python train.py --d_expert=80 --activation="squared_relu" --moe_layers=[0, 2, 4, 6, 8, 10, 12] --balance_bias=false --norm="rmsnorm" --batch_tokens=131072 --train_tokens=637200000
Below are experts of layer 10 (counted from 0) of a mixture-of-experts language model. Rows are named router (the router's row for the expert), up (a neuron's input weights, with its number), down (a neuron's output weights, with its number) and show model dimensions 280-319. Each number is 200 + 20 x the weight over its row's rms, rounded and kept within 0 to 999.
Before each expert's rows: a language model's description of what the expert responds to. This comes from a sample of Wikipedia text that the model never trained on.

# expert 30
Nationality and category modifiers. Modifiers before nouns in infobox and list entries: Miss in pageant titles, Soviet, American, water, women's, men's, sport.
router,165,202,181,196,202,196,197,170,209,203,191,203,215,224,230,209,175,215,216,170,225,196,183,196,203,219,178,206,199,193,209,190,225,189,250,233,221,212,178,192
up0,192,212,200,158,187,155,174,206,208,190,223,201,245,202,212,200,192,218,182,211,191,203,179,220,205,251,196,194,184,212,205,207,220,170,234,198,212,209,189,241
down0,211,203,177,163,189,180,198,195,228,186,197,219,193,222,237,195,229,206,192,180,207,176,166,231,188,159,221,226,193,217,208,222,213,211,206,198,195,196,198,200
up1,197,180,157,188,204,222,196,213,210,216,169,208,180,211,222,212,190,231,223,186,189,186,187,207,208,198,222,173,223,176,186,206,189,174,212,175,216,185,194,192
down1,182,244,207,208,227,168,171,214,164,155,183,193,199,207,221,233,191,226,204,222,168,170,219,168,201,175,224,202,199,193,182,208,206,207,176,192,194,183,217,198
up2,183,196,179,239,207,179,207,225,161,169,224,207,156,192,202,224,208,192,222,193,184,212,196,216,164,181,185,153,200,196,185,214,199,224,193,227,175,218,186,211
down2,175,179,204,175,257,173,195,187,206,208,208,198,213,192,207,192,211,211,194,176,198,229,210,172,200,169,166,210,204,202,182,236,184,212,227,170,191,175,189,204
up3,159,174,208,217,210,197,196,208,188,209,194,197,198,170,210,171,213,174,235,186,176,202,171,185,182,227,155,201,216,211,198,193,211,211,221,167,205,197,218,206
down3,192,174,207,210,202,231,226,224,198,187,201,193,162,196,213,194,244,218,211,229,217,220,173,196,206,210,192,210,184,197,187,204,205,174,207,233,227,175,219,210
up4,152,229,220,181,206,221,186,162,200,229,160,161,181,216,229,215,202,189,212,230,221,209,190,186,238,199,221,228,204,177,226,191,222,206,167,256,228,187,195,184
down4,205,186,216,186,169,205,188,210,206,214,178,199,211,195,221,220,187,195,219,189,207,207,200,218,199,175,171,187,155,193,210,184,209,225,208,170,221,194,191,208
up5,180,194,223,202,222,214,246,192,228,191,193,222,159,210,211,194,184,188,215,191,221,169,203,202,241,224,190,197,206,178,195,196,199,189,206,213,207,213,193,212
down5,207,187,212,214,200,165,200,214,228,178,193,229,171,200,193,160,173,213,198,176,198,196,186,190,148,233,231,197,199,167,193,174,221,175,207,175,188,235,182,187
up6,206,219,185,196,205,184,207,186,200,213,203,193,213,215,197,242,206,193,196,169,237,206,159,194,222,201,173,221,170,166,188,211,227,205,212,197,206,196,193,196
down6,221,225,187,222,193,204,200,211,218,230,209,154,215,175,182,201,205,210,193,184,209,222,215,212,220,197,162,200,184,229,237,198,192,197,196,196,196,195,182,187
up7,194,206,179,195,199,212,169,180,165,168,144,195,200,219,220,212,228,226,189,193,193,203,205,213,205,237,191,161,225,204,213,193,161,198,215,217,221,194,196,196
down7,191,183,169,216,187,197,221,178,238,228,206,187,194,201,192,234,196,199,158,172,214,218,185,190,201,228,164,216,195,197,207,217,178,175,211,246,171,202,188,197
up8,209,186,216,202,206,210,215,169,229,182,225,187,204,237,216,202,202,165,208,182,209,217,195,196,176,218,208,199,208,176,215,196,234,220,257,180,194,216,189,168
down8,181,206,193,170,205,202,188,216,209,202,210,194,200,189,206,191,177,188,202,244,208,213,228,175,209,206,166,169,205,195,204,218,227,168,210,208,189,185,224,176
up9,153,227,173,203,200,163,228,210,153,189,183,194,144,156,180,176,209,188,216,204,212,203,203,209,201,199,224,194,192,197,167,199,187,181,199,216,209,201,172,181
down9,202,231,205,212,203,190,227,200,201,218,219,182,181,182,218,213,219,205,210,237,226,173,213,192,220,208,195,201,218,216,201,196,171,219,158,223,225,187,212,232
up10,179,207,173,185,223,215,201,204,190,221,214,208,200,200,189,187,165,204,259,212,224,196,199,173,202,225,181,216,197,199,212,224,197,193,221,190,173,243,181,209
down10,175,198,214,190,186,211,216,211,207,186,204,239,192,198,195,178,203,187,167,219,199,156,186,192,211,219,214,202,185,176,243,232,194,162,189,175,159,224,192,213
up11,210,232,214,198,244,189,202,161,204,180,212,182,195,193,239,211,185,209,202,193,201,179,186,161,214,195,176,204,238,188,213,189,221,216,222,245,195,172,202,153
down11,170,188,234,215,180,209,222,214,176,210,198,194,238,193,200,230,221,213,175,188,192,175,257,208,191,220,191,207,213,222,205,201,212,183,210,213,192,201,171,215
up12,202,168,208,202,165,177,215,158,224,211,205,191,216,187,224,208,229,244,228,209,188,237,203,187,214,184,215,222,214,182,249,206,224,211,212,212,213,182,179,194
down12,205,198,217,172,188,209,218,195,211,200,176,217,224,203,183,184,160,191,178,171,203,197,191,211,213,159,211,190,182,176,212,175,217,193,188,194,220,168,175,191

# expert 37
German and there. Pieces inside German words in titles, such as Le in Leben and le in leichte, plus existential there and that.
router,180,245,213,183,179,229,220,187,177,195,215,213,222,240,189,188,194,214,226,186,184,215,188,183,219,179,188,165,206,175,186,175,243,227,194,182,256,201,169,183
up0,178,180,236,197,204,227,201,199,214,227,195,203,188,232,213,183,192,207,215,197,187,196,195,188,214,209,183,134,200,189,175,197,208,202,237,197,187,193,206,218
down0,190,201,185,228,184,186,192,202,184,246,180,242,189,193,201,184,212,213,197,191,159,190,191,204,196,196,189,194,181,185,185,202,205,207,196,192,180,184,163,172
up1,218,222,212,238,226,209,179,180,167,183,220,229,219,175,195,212,187,254,229,239,185,202,155,194,219,210,179,203,186,206,182,204,200,183,224,200,193,195,180,211
down1,224,211,188,165,192,177,225,179,175,209,187,195,195,196,214,190,195,202,197,237,199,210,219,212,217,163,202,208,197,219,195,214,229,232,195,201,189,209,223,186
up2,197,195,205,213,215,215,228,193,201,200,196,182,195,196,178,190,172,178,182,224,154,179,190,167,203,210,224,178,202,195,186,203,231,208,200,233,206,214,232,203
down2,226,210,236,198,215,190,202,194,209,219,216,187,187,201,177,215,204,214,187,210,197,167,214,204,183,193,173,243,195,235,174,197,207,199,197,163,156,210,194,222
up3,179,192,203,177,193,227,171,175,183,239,202,213,198,218,193,200,169,208,222,185,166,209,226,196,197,163,197,153,219,204,187,154,215,165,215,221,210,222,193,168
down3,216,183,220,211,217,184,234,210,259,204,222,188,219,186,215,206,215,217,214,179,209,196,171,230,214,191,201,228,252,224,194,216,183,179,203,194,222,192,213,191
up4,211,211,196,191,206,197,181,197,202,167,233,205,202,225,215,207,194,183,191,184,188,186,201,238,203,191,190,201,233,190,235,165,205,218,200,180,199,202,194,210
down4,205,232,194,209,188,186,160,225,220,161,195,214,195,200,188,201,225,192,223,190,180,221,169,224,206,202,220,218,213,214,217,209,202,224,193,229,206,225,193,157
up5,221,225,215,186,257,190,202,211,165,196,163,201,186,203,201,193,214,196,175,221,166,195,219,169,209,188,235,181,183,199,206,208,211,230,182,231,232,175,209,216
down5,204,202,205,210,228,192,217,197,208,197,213,199,179,203,182,198,198,217,196,231,220,189,215,230,176,179,248,180,177,198,211,213,232,217,164,226,174,194,183,178
up6,200,173,204,182,166,190,211,190,215,186,183,187,232,190,209,185,207,199,201,181,202,184,189,193,214,158,169,215,202,242,209,158,229,205,239,193,181,206,255,205
down6,195,174,179,166,189,213,227,209,230,204,186,217,245,199,219,176,179,195,204,189,182,207,196,204,209,165,220,212,264,207,184,201,245,214,218,200,195,195,210,218
up7,218,254,220,174,170,197,218,140,220,215,189,213,200,231,218,207,196,187,192,210,202,184,172,206,207,190,185,213,198,216,176,193,216,222,187,206,208,198,169,197
down7,227,197,207,204,177,201,209,199,179,185,212,196,180,187,231,198,191,223,154,187,202,208,225,179,223,229,221,195,196,163,210,208,197,161,202,158,199,190,205,221
up8,185,197,208,191,159,201,210,192,220,218,238,224,224,175,196,187,203,180,218,219,213,208,199,206,217,194,171,226,203,192,201,213,195,207,191,192,201,203,190,187
down8,192,195,191,186,181,204,200,224,157,220,222,232,208,227,230,220,239,238,201,179,230,190,216,209,196,182,230,175,191,188,184,172,192,183,212,242,177,217,217,213
up9,213,170,212,224,208,213,178,183,184,191,206,166,227,197,183,201,191,224,232,205,183,206,185,226,211,191,197,180,218,224,191,198,209,212,179,200,235,168,203,215
down9,203,176,215,213,207,209,159,189,229,211,205,234,185,178,194,216,214,202,211,195,236,166,200,209,173,206,211,222,196,213,180,195,209,228,165,229,221,154,191,215
up10,199,210,222,179,172,195,217,217,141,193,224,191,191,220,202,183,216,253,192,214,205,204,181,185,227,183,190,216,198,181,209,200,204,199,188,188,177,185,189,161
down10,190,170,200,212,209,219,206,204,194,144,183,208,219,201,203,219,211,231,227,195,244,191,204,211,200,170,203,180,259,207,189,184,178,237,207,187,206,206,222,167
up11,199,230,169,220,208,194,192,178,194,184,211,232,211,224,185,177,200,183,197,200,238,204,207,184,201,205,221,216,206,215,175,238,215,223,210,230,219,201,182,205
down11,230,223,191,180,189,216,178,164,203,225,217,187,185,158,177,157,185,212,241,213,220,177,187,210,202,189,209,185,176,219,227,160,179,216,185,207,204,177,209,195
up12,193,187,184,222,205,200,210,180,190,183,224,224,224,197,207,189,207,190,240,186,179,202,215,204,194,204,184,184,175,157,175,208,218,164,213,187,188,233,170,182
down12,158,198,204,220,171,213,222,205,242,193,224,181,193,184,215,178,216,190,190,162,179,220,196,192,211,211,205,211,204,196,205,191,175,216,210,188,227,225,183,185

# expert 54
Nationality adjectives in names. National adjectives and the opening proper names of leagues, wars, bands, such as Canadian Football League, Scottish, American rock band, World.
router,192,223,177,192,189,179,222,186,212,170,208,201,209,206,202,204,199,217,198,166,204,202,166,184,209,189,188,182,216,212,209,188,249,217,194,210,201,200,180,203
up0,211,197,213,218,161,209,185,157,193,160,191,176,216,197,188,184,195,233,200,201,161,209,217,193,179,199,179,195,177,233,180,195,163,212,162,235,185,238,226,170
down0,189,213,228,191,211,189,211,201,200,196,186,216,191,201,207,209,253,195,204,193,196,202,222,181,216,193,211,198,180,211,197,177,164,220,217,195,182,195,194,173
up1,194,232,207,208,191,189,215,207,214,172,188,203,183,179,178,242,199,207,185,177,171,194,221,232,173,196,205,217,209,177,181,216,219,211,183,246,197,196,183,201
down1,251,211,205,235,190,174,167,186,197,189,211,213,207,165,192,207,241,187,220,220,147,189,168,222,210,220,216,186,209,191,184,213,182,220,210,214,155,267,221,202
up2,176,204,215,170,184,194,214,152,177,175,177,184,185,206,232,199,178,197,223,198,186,218,195,215,224,152,200,154,262,182,227,189,224,224,237,166,228,174,185,228
down2,199,223,195,209,202,135,200,187,172,200,217,181,215,210,202,170,219,204,175,224,212,186,190,174,180,237,273,189,237,213,188,201,202,240,185,198,178,229,207,214
up3,166,221,230,224,194,184,195,216,247,182,175,199,202,218,203,214,204,201,205,181,242,202,165,213,190,187,200,220,209,221,199,157,155,197,178,200,230,215,180,192
down3,177,199,181,154,193,184,190,202,195,190,155,199,208,144,191,227,218,198,230,216,198,199,184,206,180,227,213,209,240,220,199,209,183,216,192,204,193,202,191,142
up4,221,188,218,230,185,210,245,162,175,206,213,217,231,184,202,174,185,159,239,202,191,229,210,210,240,223,200,196,188,229,214,199,221,187,189,186,192,179,175,205
down4,256,224,196,193,214,194,195,208,181,154,173,181,182,183,188,199,194,175,179,206,159,147,218,220,222,212,218,244,174,218,182,196,184,213,171,178,189,213,198,223
up5,205,213,183,204,182,235,210,200,245,212,173,232,189,188,189,202,194,202,182,177,236,191,178,168,194,153,192,180,227,208,204,177,207,175,199,212,201,197,215,202
down5,159,187,191,179,198,247,150,205,194,211,188,193,196,219,233,202,242,198,210,166,186,180,198,199,216,248,172,196,203,202,195,191,198,192,205,213,231,176,170,221
up6,215,187,215,205,213,200,180,174,188,184,177,183,202,203,177,201,201,228,192,193,198,188,200,178,197,203,235,201,216,190,196,206,211,219,219,198,183,203,214,197
down6,192,215,188,258,194,188,218,198,153,235,200,206,192,193,178,203,173,158,214,155,188,168,200,199,240,208,198,184,204,173,187,252,180,168,190,195,154,218,199,216
up7,167,203,210,202,190,203,239,192,218,232,185,144,217,187,225,202,217,200,212,171,202,191,189,247,184,180,210,215,207,214,192,218,233,234,176,206,166,204,219,188
down7,172,197,196,219,196,204,218,204,168,220,184,219,190,208,226,185,202,180,218,212,181,223,196,199,217,205,218,179,197,190,166,166,230,207,221,216,200,236,192,172
up8,217,230,196,193,224,208,245,201,210,205,186,200,196,201,194,218,189,169,189,215,221,242,219,177,156,192,179,185,195,217,189,193,188,165,183,227,214,212,219,218
down8,206,222,190,150,191,240,221,177,163,199,239,196,208,217,194,198,191,210,220,197,215,235,203,187,208,235,176,208,187,182,196,213,203,205,197,208,205,195,181,205
up9,193,201,198,164,188,186,183,184,189,172,200,160,205,177,181,209,194,237,207,208,226,202,236,190,233,200,211,163,167,212,211,211,190,198,226,188,238,187,173,233
down9,215,189,211,186,213,213,217,208,197,210,214,205,192,190,177,200,217,202,178,178,192,197,188,211,187,213,161,205,147,239,212,183,195,178,191,220,224,193,208,163
up10,168,197,178,236,165,201,218,155,213,185,217,186,170,187,204,179,236,191,230,219,237,227,188,210,191,206,154,166,189,197,199,197,206,173,196,200,188,165,218,176
down10,217,172,207,186,188,227,188,168,175,182,209,203,179,176,190,201,185,190,205,157,201,212,199,186,177,188,160,151,199,199,196,205,224,185,196,197,227,189,186,190
up11,204,190,213,249,201,193,207,172,202,207,239,234,188,194,214,236,208,182,230,182,208,224,205,208,208,218,212,190,177,212,194,190,194,194,197,209,236,221,177,197
down11,203,196,181,186,238,216,176,184,193,231,215,249,193,210,165,218,188,141,204,193,220,160,192,204,181,199,189,225,183,201,231,242,182,200,197,191,203,240,211,198
up12,201,208,207,214,179,173,217,197,186,213,190,220,206,208,218,222,185,221,173,183,201,172,172,166,223,175,200,189,219,198,191,210,207,159,178,175,225,163,188,173
down12,186,182,229,203,190,201,179,230,214,229,198,208,185,213,247,176,196,203,192,235,198,140,178,182,193,177,202,220,246,214,225,204,186,217,200,166,243,169,207,207

# expert 40
Venues after "at". The word at, plus the names following it in addresses and venues, such as University, College, Queens Boulevard, Harvard Stadium, and US state names.
router,178,191,210,183,156,198,206,237,195,190,222,176,195,223,190,212,198,198,222,192,173,179,169,219,205,201,168,198,187,191,196,181,215,176,207,230,216,170,195,203
up0,216,246,208,216,210,179,219,201,178,198,171,183,134,232,193,181,173,198,183,189,240,177,196,240,188,201,205,140,190,207,180,165,201,198,215,238,211,223,208,215
down0,163,190,238,180,175,247,245,217,198,196,177,189,212,165,165,189,251,205,188,228,192,197,203,198,144,210,223,228,211,162,183,222,182,202,237,175,190,198,188,172
up1,227,172,207,238,208,192,196,187,241,164,205,195,156,202,204,234,210,232,222,206,184,213,211,230,192,153,174,235,199,173,188,192,178,196,189,194,180,228,233,197
down1,201,201,220,198,180,238,220,189,170,212,250,181,214,209,207,226,203,211,198,199,193,210,209,190,247,189,220,191,199,193,218,192,221,156,214,224,190,200,175,205
up2,169,201,216,191,197,212,226,211,232,196,211,192,189,199,174,195,207,224,205,196,194,218,193,216,209,214,217,195,171,200,210,234,202,174,212,183,206,204,171,220
down2,197,200,192,183,212,178,215,221,170,199,203,193,188,176,238,171,231,198,245,200,150,231,207,167,178,195,206,216,199,227,229,216,186,223,191,243,223,186,184,161
up3,186,211,187,203,173,209,168,216,211,222,222,214,201,220,158,223,197,198,182,196,173,164,168,155,215,192,213,177,193,194,200,185,207,216,204,215,214,189,235,213
down3,173,213,183,217,242,209,184,188,228,224,189,191,172,223,191,202,222,209,198,215,199,223,203,171,173,206,209,208,199,199,196,212,183,179,177,188,178,224,174,169
up4,214,206,194,183,189,183,183,208,213,197,188,199,223,188,186,207,204,201,183,207,177,188,173,211,201,208,141,231,178,183,211,181,212,223,209,161,210,157,204,188
down4,221,213,196,231,233,223,190,204,201,197,189,203,207,193,181,193,234,170,208,216,213,211,183,231,178,212,203,180,202,188,209,208,225,183,192,168,206,227,201,228
up5,133,201,202,185,187,163,195,233,187,208,182,230,195,206,182,225,207,216,201,213,207,210,229,187,216,232,197,181,216,205,211,195,167,215,235,184,181,170,214,174
down5,188,208,202,167,216,198,227,170,218,212,194,245,186,185,218,204,202,202,218,216,190,205,211,174,206,172,225,220,191,218,193,211,219,195,223,218,195,224,187,179
up6,186,176,184,207,192,214,204,200,176,228,195,179,187,201,213,212,203,208,190,224,202,195,166,228,202,210,209,193,182,192,210,188,176,217,222,211,213,196,189,209
down6,221,229,207,193,173,225,199,199,200,181,195,204,199,171,187,205,204,194,189,210,231,203,192,207,198,174,180,205,169,175,177,173,169,212,197,212,199,195,230,235
up7,216,218,229,222,198,206,206,217,242,209,196,194,197,178,166,213,218,188,230,171,217,206,175,198,187,177,154,197,174,206,194,222,215,189,199,192,195,244,208,196
down7,184,209,191,194,198,219,193,177,229,176,167,217,194,195,218,196,219,225,190,231,174,211,175,213,215,174,201,180,164,172,192,175,228,176,184,220,173,236,212,189
up8,174,211,184,217,195,162,212,232,199,211,190,220,207,206,211,209,213,148,220,169,205,188,186,247,213,216,185,183,182,189,214,190,250,183,183,205,197,222,204,209
down8,214,160,196,179,158,190,208,260,231,179,204,200,179,229,187,218,190,166,183,223,195,185,211,232,203,220,159,200,176,229,198,192,198,191,173,209,205,150,214,233
up9,186,185,196,209,206,161,186,222,199,205,222,215,204,212,181,186,192,216,155,207,191,165,211,205,193,202,228,204,197,179,245,225,206,217,219,165,218,168,197,161
down9,190,211,204,214,178,220,225,213,181,192,201,233,206,212,216,175,191,238,193,202,220,195,208,210,195,201,249,196,154,183,203,212,227,207,179,203,197,211,191,159
up10,198,204,225,219,207,202,167,216,169,194,201,229,196,230,215,181,195,166,228,198,179,169,194,206,182,212,195,169,196,230,225,203,224,180,180,217,213,180,183,188
down10,190,177,185,197,211,194,207,220,207,214,191,181,184,176,222,241,176,218,207,158,215,198,189,211,204,200,215,179,205,234,203,223,228,248,198,221,225,202,223,153
up11,156,158,182,199,205,184,194,193,182,207,237,153,209,169,173,203,200,174,216,234,194,184,167,210,224,206,192,192,214,164,163,224,167,204,179,204,199,178,182,204
down11,221,180,189,200,238,231,220,209,197,218,146,183,217,188,182,226,155,177,175,188,190,221,207,235,206,214,220,179,237,181,223,212,220,199,207,191,219,183,214,167
up12,210,179,229,168,201,190,183,219,204,202,212,193,209,224,210,184,175,180,220,205,171,171,210,216,183,216,177,211,186,168,211,178,198,204,187,211,209,182,186,224
down12,186,155,223,185,178,184,193,199,162,223,200,203,180,178,220,211,204,174,164,167,167,185,208,242,173,257,176,187,172,182,199,178,197,217,197,214,218,190,215,205

# expert 38
Given names and endings. First names (Maria, Steve, Julian, Martin) and name-ending pieces (-ia, -ine, -ius), often in lists of athletes or people.
router,187,219,165,242,176,182,173,163,166,184,251,199,213,205,224,215,190,243,208,221,186,226,192,207,180,203,184,213,194,182,188,165,228,200,185,204,209,187,176,163
up0,181,198,201,220,195,161,199,189,202,230,205,175,191,193,196,193,231,217,215,196,181,227,168,192,184,224,166,246,200,197,182,218,170,194,200,216,191,206,179,165
down0,170,209,198,168,199,229,185,201,171,158,222,200,211,166,228,219,188,191,214,175,218,219,202,225,158,187,180,191,203,183,195,188,220,205,203,237,190,195,182,193
up1,203,199,183,209,210,214,224,214,203,197,196,202,209,197,220,211,204,186,204,204,184,195,190,232,212,172,263,170,204,160,176,227,203,205,218,209,212,196,207,192
down1,195,193,203,235,190,212,201,212,202,191,215,200,186,191,204,234,204,177,180,231,188,208,220,232,202,225,224,204,146,210,206,207,195,179,218,188,197,193,190,196
up2,214,212,206,188,196,176,219,195,179,189,246,212,196,198,191,231,210,192,213,243,238,169,220,216,145,244,161,181,177,160,169,202,220,230,228,194,217,201,183,213
down2,205,199,228,185,224,224,184,188,220,178,186,193,219,218,184,180,189,155,194,212,181,195,204,189,193,190,199,168,203,178,194,220,209,196,196,207,205,191,182,213
up3,183,224,221,241,233,205,180,203,191,199,199,193,165,192,201,205,198,233,222,211,209,230,164,199,184,203,193,177,221,181,200,196,189,230,191,189,201,209,188,173
down3,216,251,201,188,205,257,198,180,201,205,209,198,199,189,208,195,197,222,219,205,223,195,205,203,183,166,213,227,169,203,174,238,211,200,217,209,191,204,208,199
up4,208,223,209,194,232,185,167,193,169,239,202,233,165,171,201,187,205,185,171,233,180,204,218,218,209,197,170,226,243,200,185,189,197,226,190,213,193,227,185,191
down4,219,231,201,207,216,213,211,197,231,194,250,212,222,201,201,229,219,185,222,160,185,176,240,176,244,169,201,170,194,254,216,219,201,167,229,190,209,215,166,227
up5,171,224,235,240,183,235,206,163,193,205,232,167,195,180,209,174,170,238,238,258,170,211,215,217,246,204,226,208,186,195,199,232,190,202,201,191,195,181,183,160
down5,177,175,208,209,266,188,195,206,198,196,220,203,199,223,207,183,187,196,214,172,191,185,193,215,198,198,195,200,185,206,174,205,217,196,213,199,188,204,204,197
up6,203,218,175,224,161,230,203,196,216,167,229,195,204,228,237,200,211,206,212,195,187,229,214,194,210,220,212,203,228,249,208,197,233,169,203,220,234,210,153,192
down6,224,226,208,165,211,234,209,190,212,215,244,203,219,222,215,163,185,166,181,180,209,181,161,179,188,219,239,221,184,192,218,199,178,208,191,188,183,203,163,205
up7,223,194,199,232,182,180,203,185,213,223,207,216,186,230,219,217,190,258,210,222,216,211,208,213,194,198,197,185,223,181,180,209,228,201,156,148,178,226,199,163
down7,224,203,223,180,182,230,213,210,207,213,203,182,213,138,191,223,192,167,219,166,222,183,182,211,212,213,190,195,202,218,196,154,204,187,188,195,182,222,203,180
up8,202,148,199,239,151,221,209,196,219,171,222,222,186,200,209,210,193,223,205,214,207,199,212,174,183,183,193,232,196,185,210,178,205,177,169,196,224,197,216,198
down8,154,237,217,252,203,206,187,177,210,232,218,216,209,170,224,140,224,232,206,196,227,176,198,205,168,191,238,235,188,153,199,183,196,161,210,173,192,160,184,189
up9,181,183,180,212,191,188,236,194,181,176,184,193,199,196,234,219,213,205,216,228,176,178,204,187,199,200,176,185,211,192,223,203,208,233,209,208,222,183,200,218
down9,173,174,207,219,189,221,217,207,187,194,166,219,212,217,195,189,188,203,199,219,200,198,184,193,230,205,156,204,225,163,187,181,186,179,167,185,214,200,191,198
up10,187,218,188,207,163,220,190,177,182,182,222,202,177,210,198,139,197,202,213,202,213,194,205,234,154,207,161,193,174,204,205,227,224,215,190,222,234,180,211,176
down10,205,200,221,190,203,224,206,184,246,201,179,166,200,183,190,214,171,199,210,178,206,182,183,196,224,163,166,207,223,203,190,222,193,200,197,218,181,189,229,220
up11,225,200,191,218,179,202,214,210,231,164,223,214,230,197,202,187,189,223,183,228,165,221,230,193,182,183,217,194,225,212,226,188,184,209,195,182,191,202,221,178
down11,195,204,165,200,197,184,172,204,183,194,220,202,166,174,203,256,207,213,155,204,158,212,204,181,219,213,200,231,196,180,223,196,224,209,188,192,248,210,204,192
up12,223,192,185,183,188,181,195,213,209,214,200,176,188,178,217,179,215,169,233,211,161,206,180,214,209,188,231,218,232,197,217,192,207,241,203,184,205,179,176,190
down12,242,216,239,188,173,222,181,219,209,201,213,204,203,183,177,226,277,235,202,230,174,211,185,179,195,234,210,172,223,196,187,225,216,205,173,188,225,167,226,197

# expert 27
Digits in years, coordinates. Number pieces after an opening part, such as birth years after "(19", coordinate decimals, table figures, and the slash between coordinates.
router,199,239,189,221,176,201,214,207,224,210,204,212,190,206,175,209,184,225,228,174,181,207,184,204,204,208,178,178,175,171,195,203,231,175,202,169,192,189,193,182
up0,189,191,198,216,215,215,177,246,173,189,202,208,198,191,201,224,182,212,211,188,188,209,196,206,195,195,170,160,174,191,154,182,203,237,219,174,189,184,197,219
down0,181,202,176,203,162,209,203,203,199,202,203,218,170,200,178,204,245,205,180,201,216,207,183,215,196,175,186,215,175,185,190,194,234,209,212,168,186,188,193,242
up1,239,210,241,188,237,223,162,200,195,210,216,199,212,202,173,213,178,216,221,232,195,164,183,205,197,208,175,188,192,175,216,192,227,170,206,164,180,219,196,202
down1,210,204,202,195,234,173,193,188,215,191,177,196,247,178,190,234,222,185,222,218,222,179,212,220,202,194,195,212,208,224,205,204,192,211,180,153,188,204,194,207
up2,176,230,177,198,204,223,155,218,186,212,218,212,194,206,174,150,156,209,209,219,198,220,201,194,213,197,201,196,212,174,216,247,198,188,202,210,199,195,199,210
down2,218,205,238,218,189,223,197,186,213,217,200,225,183,183,201,216,204,192,214,174,214,241,199,182,221,231,179,208,198,166,214,204,201,200,182,223,211,173,184,183
up3,197,224,198,207,199,184,174,199,179,233,191,194,202,199,191,150,189,226,201,162,181,175,228,209,250,161,185,247,212,200,201,213,208,194,177,198,201,254,213,234
down3,197,201,222,217,188,196,194,185,214,168,176,209,211,211,210,216,181,201,191,227,215,207,198,206,243,202,198,208,207,207,207,184,217,197,175,195,181,237,235,204
up4,188,211,192,225,187,191,178,192,181,177,205,230,163,195,208,210,192,220,193,173,148,240,207,198,211,202,196,177,160,203,168,205,183,186,181,212,206,186,171,203
down4,158,194,191,182,223,168,214,191,214,197,163,179,187,210,197,238,204,179,179,215,182,224,201,206,161,191,239,195,200,208,173,217,204,193,195,214,167,185,220,187
up5,170,193,208,187,192,177,158,187,223,225,189,192,190,198,177,192,168,207,194,183,207,187,193,199,253,178,176,176,159,207,197,196,220,219,194,209,178,211,201,181
down5,192,205,241,217,217,228,181,158,220,209,175,191,185,200,176,196,217,192,208,179,210,199,198,168,228,223,183,204,195,224,175,197,186,170,212,216,193,205,224,173
up6,174,225,221,198,180,187,197,193,213,222,206,180,176,202,193,204,188,227,232,193,225,211,187,193,220,200,197,207,181,217,188,183,225,214,185,191,212,171,189,160
down6,188,196,169,191,192,177,211,182,243,201,214,186,169,174,217,224,239,187,194,202,204,220,180,227,178,209,224,193,195,198,218,165,221,207,214,170,220,203,212,216
up7,231,204,202,213,195,180,187,256,163,238,199,202,192,190,181,227,187,195,235,173,180,205,186,213,214,189,201,184,202,203,210,231,192,200,204,196,173,205,190,212
down7,222,175,205,174,171,205,181,217,202,217,194,212,210,228,194,226,210,204,219,209,189,185,169,168,182,181,188,201,231,225,201,181,223,218,175,184,190,199,189,209
up8,221,201,216,200,239,182,167,206,199,180,210,175,192,241,186,217,224,212,201,193,185,195,239,216,215,231,183,164,191,189,190,226,215,238,210,167,183,180,175,214
down8,204,192,210,181,210,242,174,199,202,204,228,203,176,198,162,198,173,218,197,199,229,192,187,196,196,151,221,194,218,223,184,183,194,214,183,168,183,190,188,224
up9,213,205,184,156,175,196,244,216,232,233,193,231,192,171,174,218,195,201,187,216,206,202,233,211,208,216,223,192,191,211,200,195,211,171,247,216,203,228,197,208
down9,170,240,216,206,171,194,215,203,168,196,182,196,212,201,213,210,198,182,167,165,212,171,209,220,165,216,256,158,213,184,162,201,219,208,192,205,168,180,205,200
up10,217,185,199,205,162,177,218,235,214,173,206,205,164,183,188,208,169,238,252,191,195,166,155,181,215,190,184,209,236,213,198,183,199,189,196,182,197,185,209,205
down10,217,190,219,197,205,225,221,178,201,233,179,219,194,213,213,169,222,184,187,213,194,194,206,257,205,210,178,236,224,196,174,189,201,150,220,173,221,205,202,217
up11,184,211,197,244,213,217,200,191,181,215,210,199,202,190,228,221,176,195,210,204,196,219,193,211,190,171,240,159,200,173,176,185,230,219,188,224,183,206,255,194
down11,213,195,209,217,193,227,223,215,176,214,226,216,204,195,209,235,222,227,210,155,194,179,190,158,217,192,218,194,225,220,214,237,193,196,201,211,229,203,173,210
up12,222,188,181,172,208,219,180,198,212,209,206,198,217,216,202,197,205,192,194,164,186,184,184,202,180,180,222,187,224,186,181,211,238,201,221,192,124,200,213,192
down12,172,183,161,186,185,202,187,206,192,220,178,231,175,204,200,213,145,204,213,206,175,196,200,186,204,235,224,194,191,179,187,213,240,225,207,219,189,174,204,225